{
  "num_hidden_layers": 10,
  "hidden_size": 128,
  "n_experts": 32,
  "experts_per_token": 4,
  "d_expert": 64,
  "d_shared_expert": 0,
  "hidden_act": "squared_relu",
  "moe_layers": [1, 2, 3, 4, 5, 6, 7, 8, 9],
  "router_score": "sigmoid",
  "normalize_top_k": true,
  "routed_scale": 2.5,
  "balance_loss": 0.00574,
  "balance_bias": false,
  "router_logit_norm": 2.0,
  "init_std_router": 0.0232,
  "lr_router": 0.000931,
  "vocab_size": 2048,
  "norm": "rmsnorm",
  "norm_eps": 1e-06,
  "tie_word_embeddings": "early",
  "optimizer": "muon_variant",
  "learning_rate": 0.00977,
  "beta1": 0.9,
  "batch_tokens": [32768, 65536, 131072],
  "max_seq_len": 1024,
  "train_tokens": 235000000,
  "max_steps": 3718,
  "dataset": "wikipedia_en"
}
Below are experts of layer 2 (counted from 0) of a mixture-of-experts language model. Rows are named router (the router's row for the expert), up (a neuron's input weights, with its number) and show model dimensions 0-127. Each number is 500 + 25 x the weight over its row's rms, rounded and kept within 0 to 999. Numbers have three digits each.
After each expert's rows: "comes after" lists some tokens at least twice as common just before its tokens as in all text; "mostly gets" lists some tokens that are sent to it at least half of the time. This comes from a sample of Wikipedia text that the model never trained on. Tokens count by the router's weight.

# expert 1
router:479523492517483512512472495476526443485499509495485454533504485465494545520539505497509516472491510492523427513551529521525519482494487478537532517443487522541520482520521485487500504533487519507478501509504485521519498482498544523476489491465448540539483486506518554564513519458465464476509480489507490498526502493475548521485484508508541478520473500520518534488516516508525516502472
up22:493480488512475483499457561436509492520504485544464497485513488482488461494493503498509506488480553504510502494476499499486530486539500457482516476488468462539509510562521512529505480488459483461461468504461530494487496497517515487491489545510531471542497459519497531532530511463500503509480456516510495512542467472498499531508546494503519505507491437516519478547498532498486482488470
up23:532532530520482453501487511500523482490517479484514525518499504492472484507490512514494498505472495557474477483501461536507509491499493496528458522474496461501529472499491509485535483522460488491494543533500471511482524481513510511419474483492486488489516533502514525534560530530488477517519489494537504461485531417559530516504524541483494481505533481512507457532495459483504506490488
up24:502499481505475486525509539419472515500557542457488515500506482452476536481482534513509542502529519531555472513515505524503472527510531536475456488481511499524506535474475490542505507499512507475476491512483509477508473453495538518473466496523502525443508477498523509524498508444512464530525481522506453481494480446482529511510471502494507490500465533514508497502505500482500481498489
up25:504502493475463518523498511464517518511510494497487476503476493511525509518518528551481493517505481518545446525511542520478509539498532486476508528469507501484473487517480508502524475583446475505491502566478466457513481495486524506505500517466483532504498551506475511501462494523490496528535495510531496490520480525485483475566546535510481499517511474468503509504526521490512523506433
up26:460541500509482476544491497494495526535457455475504450485480527497483488501502473567454466497469521517507484488530526492515490495495521456512475515472528441512483516515527503499493498582471508460469494555486496514488538516511480525530506464487505515524474515508458501500520506488531510490485500489493440488501508542468474487505523512533506487535503485482492515492515558509506520502498
up27:550515443542411473485462478439451501530494487508545485504509513516484507497496484466501534526502522504524523509508544503489509481478473561483498491494488484510496529482506517524459524463539492491525518536479507520494528475489501515506491494493501478507512486488531532498511492477517445505463502487506489520517461517484498557492503508503483464525500515498502498568508483527476484535494
up28:477500499520484514509445549464472509519525477484488490465521488502428489492511518499504500518486545504483476483487503528545490491485471497470532479485502502489541506508513462489470491528487543491469526488545486475520531509535506525507450461493501499463524528507471510557520495507470536494522468440482495492483475475492537478458520566482535523512495481482516525479487483504519485520496
up29:489491482499509504520492531519470528545509478509500494490474495503470492499438551479484488491515481513513489497481543522497509515472530496493503451516493542494513456496482544523523498527527528545503470497537526471496539459528508479480462531448532510506525487530553533524493521475496483497532506484489493474513466456488524482468488523505472484528511456503535473498470443547489486510479
up30:487482539500508495487490524471506559533525491480482531469495515471490496495517502501500496497518494523495481460511505544477538478502494487533555555555511502538491503447512490485490504494502499506446556533512484496465533489522501470533478489496471525511515485493463493509502496493501508460493460515477476490523487517502495477475489522518514559519499442568528539466502481541487481533485
up31:435466511499474492537453501473499501530530472488491508524483462514515475478499501537494468533512527539504487475491513503495531534498499496480522480478522465509504502545461473529457441499482502463500492526512488511538528510495547514488540416484512522519505515519476513482516493473484495546522504527522461472467489508489459459474516498511540454522496505513487516529514496497513504516476
up32:496498546516476554549520531481503509493504464453455484477477500534484511482547503483490455500550481470512518518531528480489486487510488493513511536481482529463514480475545500493508491539458508480517489517497479485502478495478484484468471530524459508537479514489512521496516499517493536525529517503518451471496488498483519524483502516498534539489532493500548553448504467503516515525439
up33:481506472492474489515507489514464525553497501485555465496508471513489500539500477493499539533476485524518435508538474529484511517485505483493481479498518479497555473557457473475470489528489521463479508509505544485529538487495512499522497507521522471486496536471492494520517527454500496517484479504475471467512499557462456490509522504563498487519522472508496493471547516480491542482500
up34:535522524527482499540488462491431526506446462503495503488469501470489506487510541459505483469479466549495466476546509535536506526484500503495489498487474523510486522482434504469462524531474492481482491508495560493503505500524520492478488488515487490491517458463511525507516509510493480500513453544476459513471506489497462478462510490530527462489530527484526508510521518491477524481459
up35:466491475471485459542458511481536511495474516522468486495462508536479454479470486465503511492464531499472477486529507483528470504514515508479501502482504471526515459520503485469548492541519486503453497543523499518464521463512485525446552499492534504517466501488530520507478533478480541516509505535491472492488504478537476511473505516498534472470513492543522486486490528513541533480453
up36:484529518484499494509462520513485501477504504500494493539503522515452494497500487474478508512478535521503471503529493486494530487525529475467485515479500505482533477515455486487496504491471514494486516495492454512494556508574555471510507495522486492529491510491539548496490524484447504516534421460488478473478499489493443500467508538547531509567516504479487534477505520523477491488511
up37:475541466508513462506467547489486505506526510484510474515502493497484476509505522522500480511543512511520499495516507438475481521457492489549497478471527493512487485505478450486531531524518525481476534476496505506517526494539512527492511556466517501506506466493498549470508490495490504457526479536469502533483518540501519499495512527518511474547494515518507418516473534480485478528436
comes after: "\n", " |", ".", "==", " (", "==="
mostly gets: " \"", "|---|---|", " $", "[", "M", "H"

# expert 13
router:555459544531487483527542478497529476517555491481545510496490471506517489493538470530478532487480551533524489468494465525501516487492520503492505517500515476511482457500507552479488476498499466478504521503490501453488499490497520530482513472465496503474468524550472483512479485468528527472468459541483465494489470506522445514540530474477515526489494507478486521533487503482480524470526
up22:523521485509507526488478492449497463498499529513505470507463504516488488489505513522517546474517551491532490500503469505509466501436525532491448484507517460492489525472451497518512497518505500479532478515469492446500512502535481519516506508513529473486559506466472477529502485510515464501500504487433502473501520481476511519543542506528504534522492512449494521519531527537453539518528
up23:473465502476489471521493497499516476489510459523519517462491449487506455487570533523465495498481503529538505486526470474509496483526481500503459467473483498540483510517504526501534474501443493501504502527468484486515513561506507509480524514458495526476486494487471446530501499469488479512514508565504454502517519511503440475546529529509498521505536502486508478510502511493510544496536
up24:476517545509497493496494548481531517491523489518529526517552504483497490502529520488464456478502481512503511454516478480525486525483528501482506453509526525475470512518559529500527450507481472458467500509511493474508533542512447531493554502483527522538493533513531488505536471474493551475479529504523495508529472484518494488526510490543550523507513526459486534496508520515497499476526
up25:456475542518471533511516482519470482519518447534455509499508486475517508523499458529460533538470495482515464486501473538498517529491506470471518498498526479482477519476482514516503473535491526482483529480451513471469515510465490514474541525544527489509473510518487501468488510502484529503439458483483470471477560501528459512520487507468538493469497511491510519514523491486472505546496
up26:519425501530491496518497484529510524514511464513549521478509501480494514485517497500458530485488492482495489477489468497517554463486514500504506463489513476492449500531499506548542470497477498489484534484507518454501530494500504502499491502574502522513456498531516501516543497469510528476499508538503497476467489519524480520550487500487525535488505464549515511483511567472482539471460
up27:503491510491482495507478508509516506482506491485521541436468452501514487500520471484473492494501531474569529517552510532508509501499531504485479529507502467509491503502484478489487470522497520473514530529506443481471532484496533534474486507515493557468446535507478494479532492502521519540506516558459481493480497476541484498497540498515499524489442501556518507514471538493489469506471
up28:482505500533512450481494516485514490488500466491514567434497483510462505466491513524482492475475509497490455503506517479444517473474529510501522492509558452522551505523495537477493475481468495457462520498493501525495468493541489536508480491488529528500455486515479438526526530511528495479522477497516496503480536476505490505496527472477498502500529504489459514541498515485536502488552
up29:533487514551489467508514533474513560532484472505485551457474493497517501503492515513526496499508507449537511492497512538483536485486473484486495475512559463483453491455544507477473483498519513495494500506497438496526536458488507457508474481493475537482472508508465530507476477489530496516512468533487535514469477501494513479509505519497517514504475477493563504475471500469492532545482
up30:490435465504450527548469487499470480505507463561493531477532507493505507461479512477533497466495481521524529473490496520491479520484495514491477537481457484504459515498482501464510499537469483448501521512507461493502499481481478557498484504473500508469535506490466472489525455494506481491503500506486514465530460529457465503539494521489491493519496479468477519518529486475507531487439
up31:482472526545488477502532529483458488536526451473496466486547506505458516486532487490468508471481508460534481462529476485553510499455525516524484468489490465532457517528503567519524508499504485488482470504503470528531517527475478509546497497464498488491485482489502504525494505494504517513497501510465474521512460494482504489504521505483492576551496517497512511552509486483512541520506
up32:515476508488526476520510500493493481519520481516537518462459509548500439504510487507462525491495510525509506536516492545443537510486490492494513489485496484495496491456500501475498526520527494465506457509478512479499490485473482531498468513495506537493528533510486515473499510501509501470468431500463418503465523513546515478491533516474518520540497459573506534519509496459499486518499
up33:488467524525531522514448512462498514481524485473457489444490464530499480461477529516517558500495489495486527496482482516464516498523487512474494501490485527501474502478496492511487533526500488457484495484482510498525504499526544518554525468507493459491473535529450473456495515504462504511537552502490510475507468574507482526485514533516524492525509459491479507533507537474479485527512
up34:473489549506507515540474501537488495526489537504475529440492512505522532536507510481455478523457505492512518487490504484456501466479551549497519486492485499526475492491473551503481484516483478411515487520529488536521517521530438499476510497452517472500490511542495526511486512501480532499486516484523491501506510532483488487515537490484524539465520494485499496484549527535503486484513
up35:514487536516478510532522521471484489512468496504525498447502482475533514491496505477504501532496504507508503477502438521497494497520525495478509487503486538496527483490511508491565509535482481473552520465546508466517510474536469477513528487456532493511514483539485465486465512506566506479512493523466487477534500448473478533528490487515557546506512529521443498545492503528502498508496
up36:496447496487494477506507509476521492526504478519510509513475515532512476481446486472532524513505486512533503456465497499463501494507487483496497529491513502443491491449503504473503515485502545475522532511501454486536523532512512470473464524464495555524475513484494491504504490512501483491500499495514514542429489518546476510495524541458504492490536511528498500536518495504422483453551
up37:508499494519513498518513500500481524489483477515489537494467477475507518514515454466509519484515510483523515475472505550463545532492474490542468476475473465508476524515497557507478490525512481486499538524509479505557509483515517530532520483471534440524500504554531501546489514488487507506521518493507501502546497562517512495493499480527500524467497479555491517550550515513498531457478
comes after: " ", " (", " de", " p", " re", " a"
mostly gets: " lo", " sub", "qua", " inter", " dis", " trans"

# expert 22
router:531464452532465489499525533494553489501520514473539489480514465505497557504501459516516554487527556515461532510507504517535494494478551488527532477492483437449525530490505479504517508494515507499487462500511518519525465503465555494518484538501476509469478518493509505478516496446512484494502529510495491510500448498514486518479510494523509473469497452486498517476463483511488464496491
up0:473465523496483490519491479558499517548506479525511495442495496524470521508526505472496497480487472475440492483495527505475519517490503489519506478521537516481500511485459503523477500510466475501520526547487502493519497486476505446503455560583496529498529537518492507537520525518487528497510477516505502499500475510438495493494516512485490500511525514500459475506524492440473480516443
up1:514428529537479465538530534493522464486506479497492547490501483534524493493482482448488524508489486483496458514497497562479497503494520512495497447466484480449502520512481484496487491479483458506507500547530526457500489492505491464509488466537492506491545507503514465469546507469500471504530519509463475445511533499509497524483518462484516481466510503497482489518496501471435500518486
up2:480451480552501491506523497520503533493483460500549502483502518479527501517525478485446539491514542490454491491467521496469479488499541459544499450510489493481509521545477536483516502479534492484512480514511508478529489483544526459488486457495524460504509497467501481507511458496512529515518485506511493477524485480524490529492530561507516447521529509497511512532554451501507487472505
up3:485514494556483486524534545482505475498507524527491482479459498504480499489532474517485490495498556480510531491455522509476487543482514484459502511515496480501542506499516495504479519473521542503500504496484503499488531537499528494464470530550497495498506497524520518485599495442489544537501463503530513483482488548470478517479537485507493517528487467506519461513483449509486498508468
up4:491437526481495526529530495526531561510505487480537514468486490516431492518507509507511445476489447505502483485486497551512509519536499492493480493465497526486502453501496496475528465498488492491509484517472524476451498527532494461494497512471537443480486521464539486465496514446501534499502490505480515501534503510494486507553526552523485510469509508505531508529489488490466498479474
up5:546509479533483475533491542497494512493523473512511507514506529530499453529455460487497510513468514482477519511531494488526518477503506458508462507514500473504491509483470504518486452520453467518506496523489478503509525514455510548444483457549508497479526479444493481502536499467476494508508524552487492512475491454556518521490525541487551487481549496507529528503485493503488480486505
up6:486523490542440501504489484453457535526519525487503509491504460481493535488504476505469489505527481531473491497446502495535508483454506505474498484491498485501512520498489517513478472477505500472501486519462499492521486524467519493482465537485523516466488560487514463529491476473520500573556471512546490538512504521489497472486542482476482491529495463476476500532531457512463523526528
up7:489509468536469482507508505495519488497527521466478511507462477514480523515475459507473525518492488501495521521477480499506492523462500536475486529482511517522503502559488466518491483482458539474521512489478522519445516538482488548486527523519530503510492499537552495552499506499485515500544515539495506468452479505478491536499502537538468526490510478516517531539509438439507463529499
up8:490485464509423463539521506466430453509532506477503532504517495510526526525524539510506485480521481485516552488498508490477485487488519481502508486472506525499487523434492530506534481513494503513503498544456475472489483483501554531503518500511473463482515535485530484466504504466486514540461481493500483469502441506509507505525477497499523508505486447492481478536456489484515515477516
up9:460510525544495483527493537497517538488520484503520504513464457506500517533489459476489515522505498488459524479514499549506463500523528483519475502492501508470507552484488518514495442515504466527509505485508499441513504528485495482479461511487531499485466506490450453494476439497511535489492498522521518503463487528494527511506521524523480487522549492565472521467528501525541488468540
up10:487506448523485446519477554483522529497507486479502508495481463504523506468494489498485528499527509530525503480476491495479491502472539427504504496463528473508535535496479499500522469490517528505488545524460479457470484514523482532515448534485501480519485530484531519474481521467533477489541456509527471474513535445493497467464510494481478493510511490501509533498506451503497449508488
up11:479535506538468462554482505462501497567441463471516515473505483518524524478503492534502508506485522493480450504441508517498503474546492472543474520493481472512484552491532501492544504487496516509555518499503498495471498515509547517496483463533493507467568487500496513493505483507464497480515516485470533528511524504503499515479516517500482518513497514500504542466487471499478549491533
up12:536511476527503480502532510503415512522521474494534514458495445536521533547487502489504527500558505523507478438442528520536491494512509454499502461507495487514531514483535505521517502507493510536477529514504541465484512501514527497479492528485491533492524494499502518486525499494486523511486467516511484495478471530552474490550512482503543493504518494496513474515483465521459470471483
up13:517485471515508475485501499481469517519485458547470497444505512481480499485484493520507462531525509511456533486478516540513499516506500461532497451517527444523524499485480452546501483515504521499491540509536472474510471499523559456490496542521515498517512498490513515545479487532507551482458491534480498478487540520513497508474497499538544482536473503506536489502494493510506518489558
up14:460480511540504475521512510482469498541539474446497499499480481480520507514515502517501539529513482510513561483527485501484472512521533483504491499510510508498516530477482492490505489497496505461503453512521523509468463534491538540564460546499529522496471531461493491507513473471486493538522462532480518443450443508527476539486510489512531502527492486522455498520504494532486478513490
up15:460489549477456476562482534460487506481527494483486524517495526510524479523488489515503510502511496475471490507508517497495532504449483515525509510568476507512491509496494486512463511504501523519496518483527506506484494512508489473543505538520495471493549522473534500507442515457464540494527487467474512511485488573472489513478524507530544483534493501479531465459508461504505555507507
comes after: "\n", " |", ".", ")", ";", "|"
mostly gets: "|", " 25", " 27", "•", " 28", " 0"

# expert 17
router:473477536504523493512504495524479493531545498503502476472455502510505484450526527481487475468498494541523564482493564487493490448485505493482479494503541552493484523483518485487512480451481529474534505500485521504515499459510478528494504470484512472517541475468458485523509448501504486544507488509482519498458532487490472476509529471485547510487496489465470535528499499481519535537534
up0:490535497498461463535482515489496513488496505540495527488509489467525466464504470496545514530480534489516482512491484502511487481482511496457509452474523519503492508500510478492523517476540495536522543535489523495517494540557460486485500527484475506512495509464500497474421473466485441492530499495460490485511547486555508459499536469470524502478510485503497532529463468512530513513497
up1:454552508511489538512532512518505582479445483469538540485512504523525487485524497490501488471501508506498524507496499560494490478511500501493547530483507507492499530482553513508502460518531470469514472503503527475514492488470527452479490490483515483472532519523510488492511474532490493471500510509507499479497556525485468502445523532551476493491512466495474497531494551528464493516519
up2:477527517499497457479470542520529564528537474506482504551512478470490518469493452505492513472509544474505480530450563483477484493499480485526496504471493452490488520524489537528487453534523506489493492522464468491494526469503475501503525494489471521521526495527510491471558499485484523477494519474496536485539520515532483524487513480487549490490491509476523469527550510498484483533491
up3:476498470513492473515520518560511466456542534517495493466489459511481480500496509488490509522503467506527465484477498510470482521564509518507483468479515531483480498467517464529513511474475493505529489448488491494515475539517452501449507461545463495534507492493502493544530470474504496516540519537505461507473509514474467504519527500565493477516489527519486532511477538488485500517465
up4:473510458501534489512534487506489608510503504510485486529470480552486507514462502514509513446498504470515497501521508529553521532533499535489504495507515501496469505536480481482544492458542518497495497493524458452493476503507516507500472494492493537502508515535505515487514490537556486496499487533470487516517506515555454493490481511482514485507481493488482561497511524530460517486519
up5:515483493542510479479493466466496574497468501495525516426503476466501468529506492477514515515507508504474519493517477503501461482473507500480509463496474525417486498473523511510502463493484539527499486496494465478496485513473478515463510484522497492503485479526504510517568487498493486530537469483563470471482470500481505491486526454481548486499498459504521482526519488522482470534504
up6:520547503497498457543503494502504522541489483480476486468500511537499449535541521434456475463504487491486517505500535503490506488489499542562485480498463520519505488518530516488512508498478466470525538495511539505502513503522503499539502508507496511521518525500507504472501479469522443514522496512458497511497553509506502510467527492459514464467492486483514510557432459499496509541493
up7:528499508484491487477464475440474458468531474522511478481477522511512443489540467488477500524520499487532522488488560503538477523533533508519443499509539498536488509500492526464525448494494500482515521534480490503476481529531468488495507495490489462528484487452497465523520462483528490496490494495516546510484481531493530523545519534479510499486494491474473453525546502488469497488488
up8:484454487562493485485521517500473540465482498487549499450481483464502509496519510483485514451509490495530576478523487481503510499463531548468483502520511549508515522500513506541523524476459500487494481494478484519498513503498487474512483532515488443526546458468534478490526487480497462485453508485497476475522503520496516533505527483559481508532458478487482504527508518507502505520501
up9:448470503509505496500489501473480535581493504504483479494505463454480485530507510511510490495492495511478479535472545492467485502497500523488493477508494510538479534460444495502469493495499473453525510508529475517492538460524469497515481473475528460506476472462468540515482491464492526516517526504519539457543507514494469489492553477524541485516518458531468499507525506508535486516476
up10:531517530491498454501480490475498495512513471476525520503514528476475452486489457454483465498484500508490534499478528531485488434503506464513476472516540481455519494502498489489510492505510515511489515556543492476512512498532508482516497513456489494512541540483518467527480492450521504548476524496461497498517505495498501538521502461466538501504457481512439500527468538476545487533480
up11:520524494503529462537517537485485560518568511498554477527500486518521478470512523508493488513472496527559492488530527510517550473486495496497458469491516471481468506506517522505512521521528548497529502510506498474479504442496486508528497463539507487507475512512537459533547481511468485487516511498510506489497515506463476482465503468516523471500475481489485507485487525464507469545556
up12:502536485468515481524501534479510486487512488472476508505474520467468458462483524507503480524486514515533516465510524495517501497486493478503454506520476565473542504487478514479472495505500478475496513535527528480472541458507445496500494519521505498501536479471452513472462439450541469501497458508488479496539482495477443532456492506481494539497487520526487521533502523510527495522476
up13:535481517499481486520505506480506471478536477481495484485483496492523507534475490486503501507502455480513565494538548500511515493477473481509494499520524516491479527477441557524524489536479516500489508543508458492474536525521545532545517524527500504499525513481489437502487518522485483537488455513490516508495522479466545495446503503484521473495470517456478520478472542503516527552494
up14:465486526485509446520488491507499534511496517514532510476499495500479444504489557509459513536461513519510461512495519512511539483495506486497501491479552511505530478513460480512509489502514467528520524532464510494446511490534495456556505488470505495473536552449516495470518477495511495500511495554494502494474506489504501516498487508493502505513485474448471469547485492491455524566535
up15:481462511516464488505475482523488520473510477505514454489476574547494457477541496500503477498508505509529498483495529513501502472494532505538479470490481506458466488548476496519500510492499523525488505486522480489485539541495494545488417482505515534524517502505465451515503487474535486531524484451443500504498497496523484510537498514502543485502521521498479544511496481489495526550528
comes after: " ", " re", " C", " F", " de", " con"
mostly gets: " ", "leg", "op", "lu", "equ", "par"

# expert 23
router:442499547527520475504502476490453445499547500527507503479480509499538495466539460475459502493458520532487529461529480499468510535502508498503503490511510491481508524516544496499517508528517501485468545460526509498498490476508453469493499453501515490497479497518465486486485497509468460498502473519447468477417520498509516471501531501500475513483467502527532492472481503489491504459532
up22:500500527511487458490483489501465538513495484490516495470493517503511496507473461516494509544504485529474510485497446515471483516509499503508523525516507480500480513500542520509499504546486505523513528517494493499484499490505479517446476492532497505400522450538560504458494523566493510502511520520477477481526477530471501513474522461454539496481490522485532504459504488501489550484452
up23:505521495490520496514506548499495525479527520498528557480516512522521530512479492525499469501469473520493487489502500476474537499520510473471530507491522507474527544468516551519500470513520480481472494517493532456526465510523489489534534488459515518522523503533466514483469513541464455476513492477519526503448501556522425544467521517500508472482507490506549505488496507471523499533470
up24:498477526505497426523498516477494529485525478550494546508468502492565495469516453474504495544471494460533509495509514488466529533498505478519501511475530511468513509506485508479493517523525503495501531487523499497463500517453525488473480497515515562491515517470452519500498461492467498477479471482486498438488462494452513504483494498495509441484487541504549493487502452494487510502503
up25:476499473482543490528513525482474475502551490500514531506493505500545536473505467452533488521457513515481531491549548511485502476458492512496502503514518440472499551536476498480512474526498509534535502461508534504493492499493499499532458522503509492541479503462542489433495505503497506510536501449502483547463515517509520489501490504505501523532516486529469473528487504514514499464551
up26:503511508523519480518537468462458500541517429473504519483484516454492534515484496526523484534461506501541501492489506474514483543474500540508505483497498493496496504468462491500511515488487521492490518522489560473465485471518507509494551480495499511513483494534497491502488476499488465464556413530516510480495455523479499473495458539536495476513522507494535530513456513508478481508474
up27:509501480493507466527511558489515486477525512512489486499493504471505515527531481498505473527505422519537464478482472515490510499505510505553489488503471493526507486535527458515504508492517509449465517543485515506509484493518515512482456500529537504485443486515516466460502514527478452526506467522472476518493462516522480552487554528506471448446488518516502514483505455496490491504524
up28:528576526459492500494485489492469487508476513522487456525491500532471510501479468455496488536510497516498494494470469491505493501516484505502524500456469482510473540511536558519520491517488494470498479479474466459520494504493521490508456557512493508493509483512488598506512477537505507484492491519539502522488477461532501489480538478541488483522504516522543502496536498487496493481442
up29:497522514553464466488506477481535542524500493485473494524508543508548488479514482511458476491528521504504508478537514538518507487495480498511518507513544514499468530536539524478470497479485496488523551482511473504467458521546473509508493505499482511513484519532510503511525520499427549506526505476439490511535507505487458494502515509543513450527534474482540534538498525507486489515491
up30:455481519533466506505537506455504485508518470556482462511509479505518493495507445474541516507518520528522500521496542509468500525489508491459545506482488490464527554478547476478468450509523488510487513493510479498503517530549515525496521457499567491513501481505524473502507491538499490534524496548505494496500504497473470547547510512520537500476475480512495498495504531528504505457463
up31:491475466530512502526507505503496478512521493527517547520500495501512515517489500433534506544501515501543501528475530493501475476507501491545502540508496497509480522504458497473516467514507499473516507505520493487519543470520474469505493462500476562539522499490484463487538503480472475485495504527509472478487458493528507511519518494501486504576452533510494526468527507498505549432440
up32:478511562487445490485482509441484518490483474533523514454534473522497490494500523480511494523518540536499479532522498490452482484492478518491518505557515490488472534483501468510538507543515507490525500500478508537554505487491523465497523506525515481473522530489504518496491497564493506505536470519512500512512461491564484527511490504496538487469518535512535540498487501486494553462482
up33:507500461504515459502491510504485546513442458483503551466506544498528504479532523527503506478501509503531507514477501489496489507540510510563461496480444535486503453480535518438519524492522518537514541545499465481513506477491528481517447501493504505512513514491523530501528515468450484460527483527504522498478523484507473500494465469524457506503506506497542486500474493526501497484538
up34:513478571547507497496492497465477498543491458534459532493482524441526500510561533509464497491460477449472499476491523489511532480524481514493434498515519500500473522500493492517505484527480487503491441512543472500466490511519515454475482499485505503511492483500519497525485509508455520516486477527483517471478508476498441496522496502473521503534521508521472511481470527534486498504543
up35:500499479564497472523480515478458504478506471472542512482493498506503475508514539503473489537514470486542506488483493569503479533531516511486503511495494490476522541492471488454456523492514507510451533483485497577495498502478497480508504507514502492529480506463492516501487523529493495507476500562455530461536526486485471530481466469460483491521506497521536492496516472486459523548517
up36:504454493505461468519502487483501494546550453482485503507532520490494526513538507402476501541535488498503505457489470490500516534521453502505537495510506464498506531492502501465508508486474494482450512491501479467499491472500497530481505498471502529476529518519496478497476469519458492506484475516455513506450491535488501500513531515569458502518538515502516461498467513508485464491508
up37:493484518523496440472486476452484476511496511526492520493456492500493490514553485484499515551570512508521468486517479498505491515519497509527488457454496456512485532476552509503523481458517485507517524516483519468486498497524498471490488541523535472515476510500469439510486505499500500526482520536441492499508480547479484538506516474500493496516478447512512463499514471455474483463507
comes after: "-", " |", ":", " the", " of", "|"
mostly gets: " O", " F", " T", " E", " Ma", " Ch"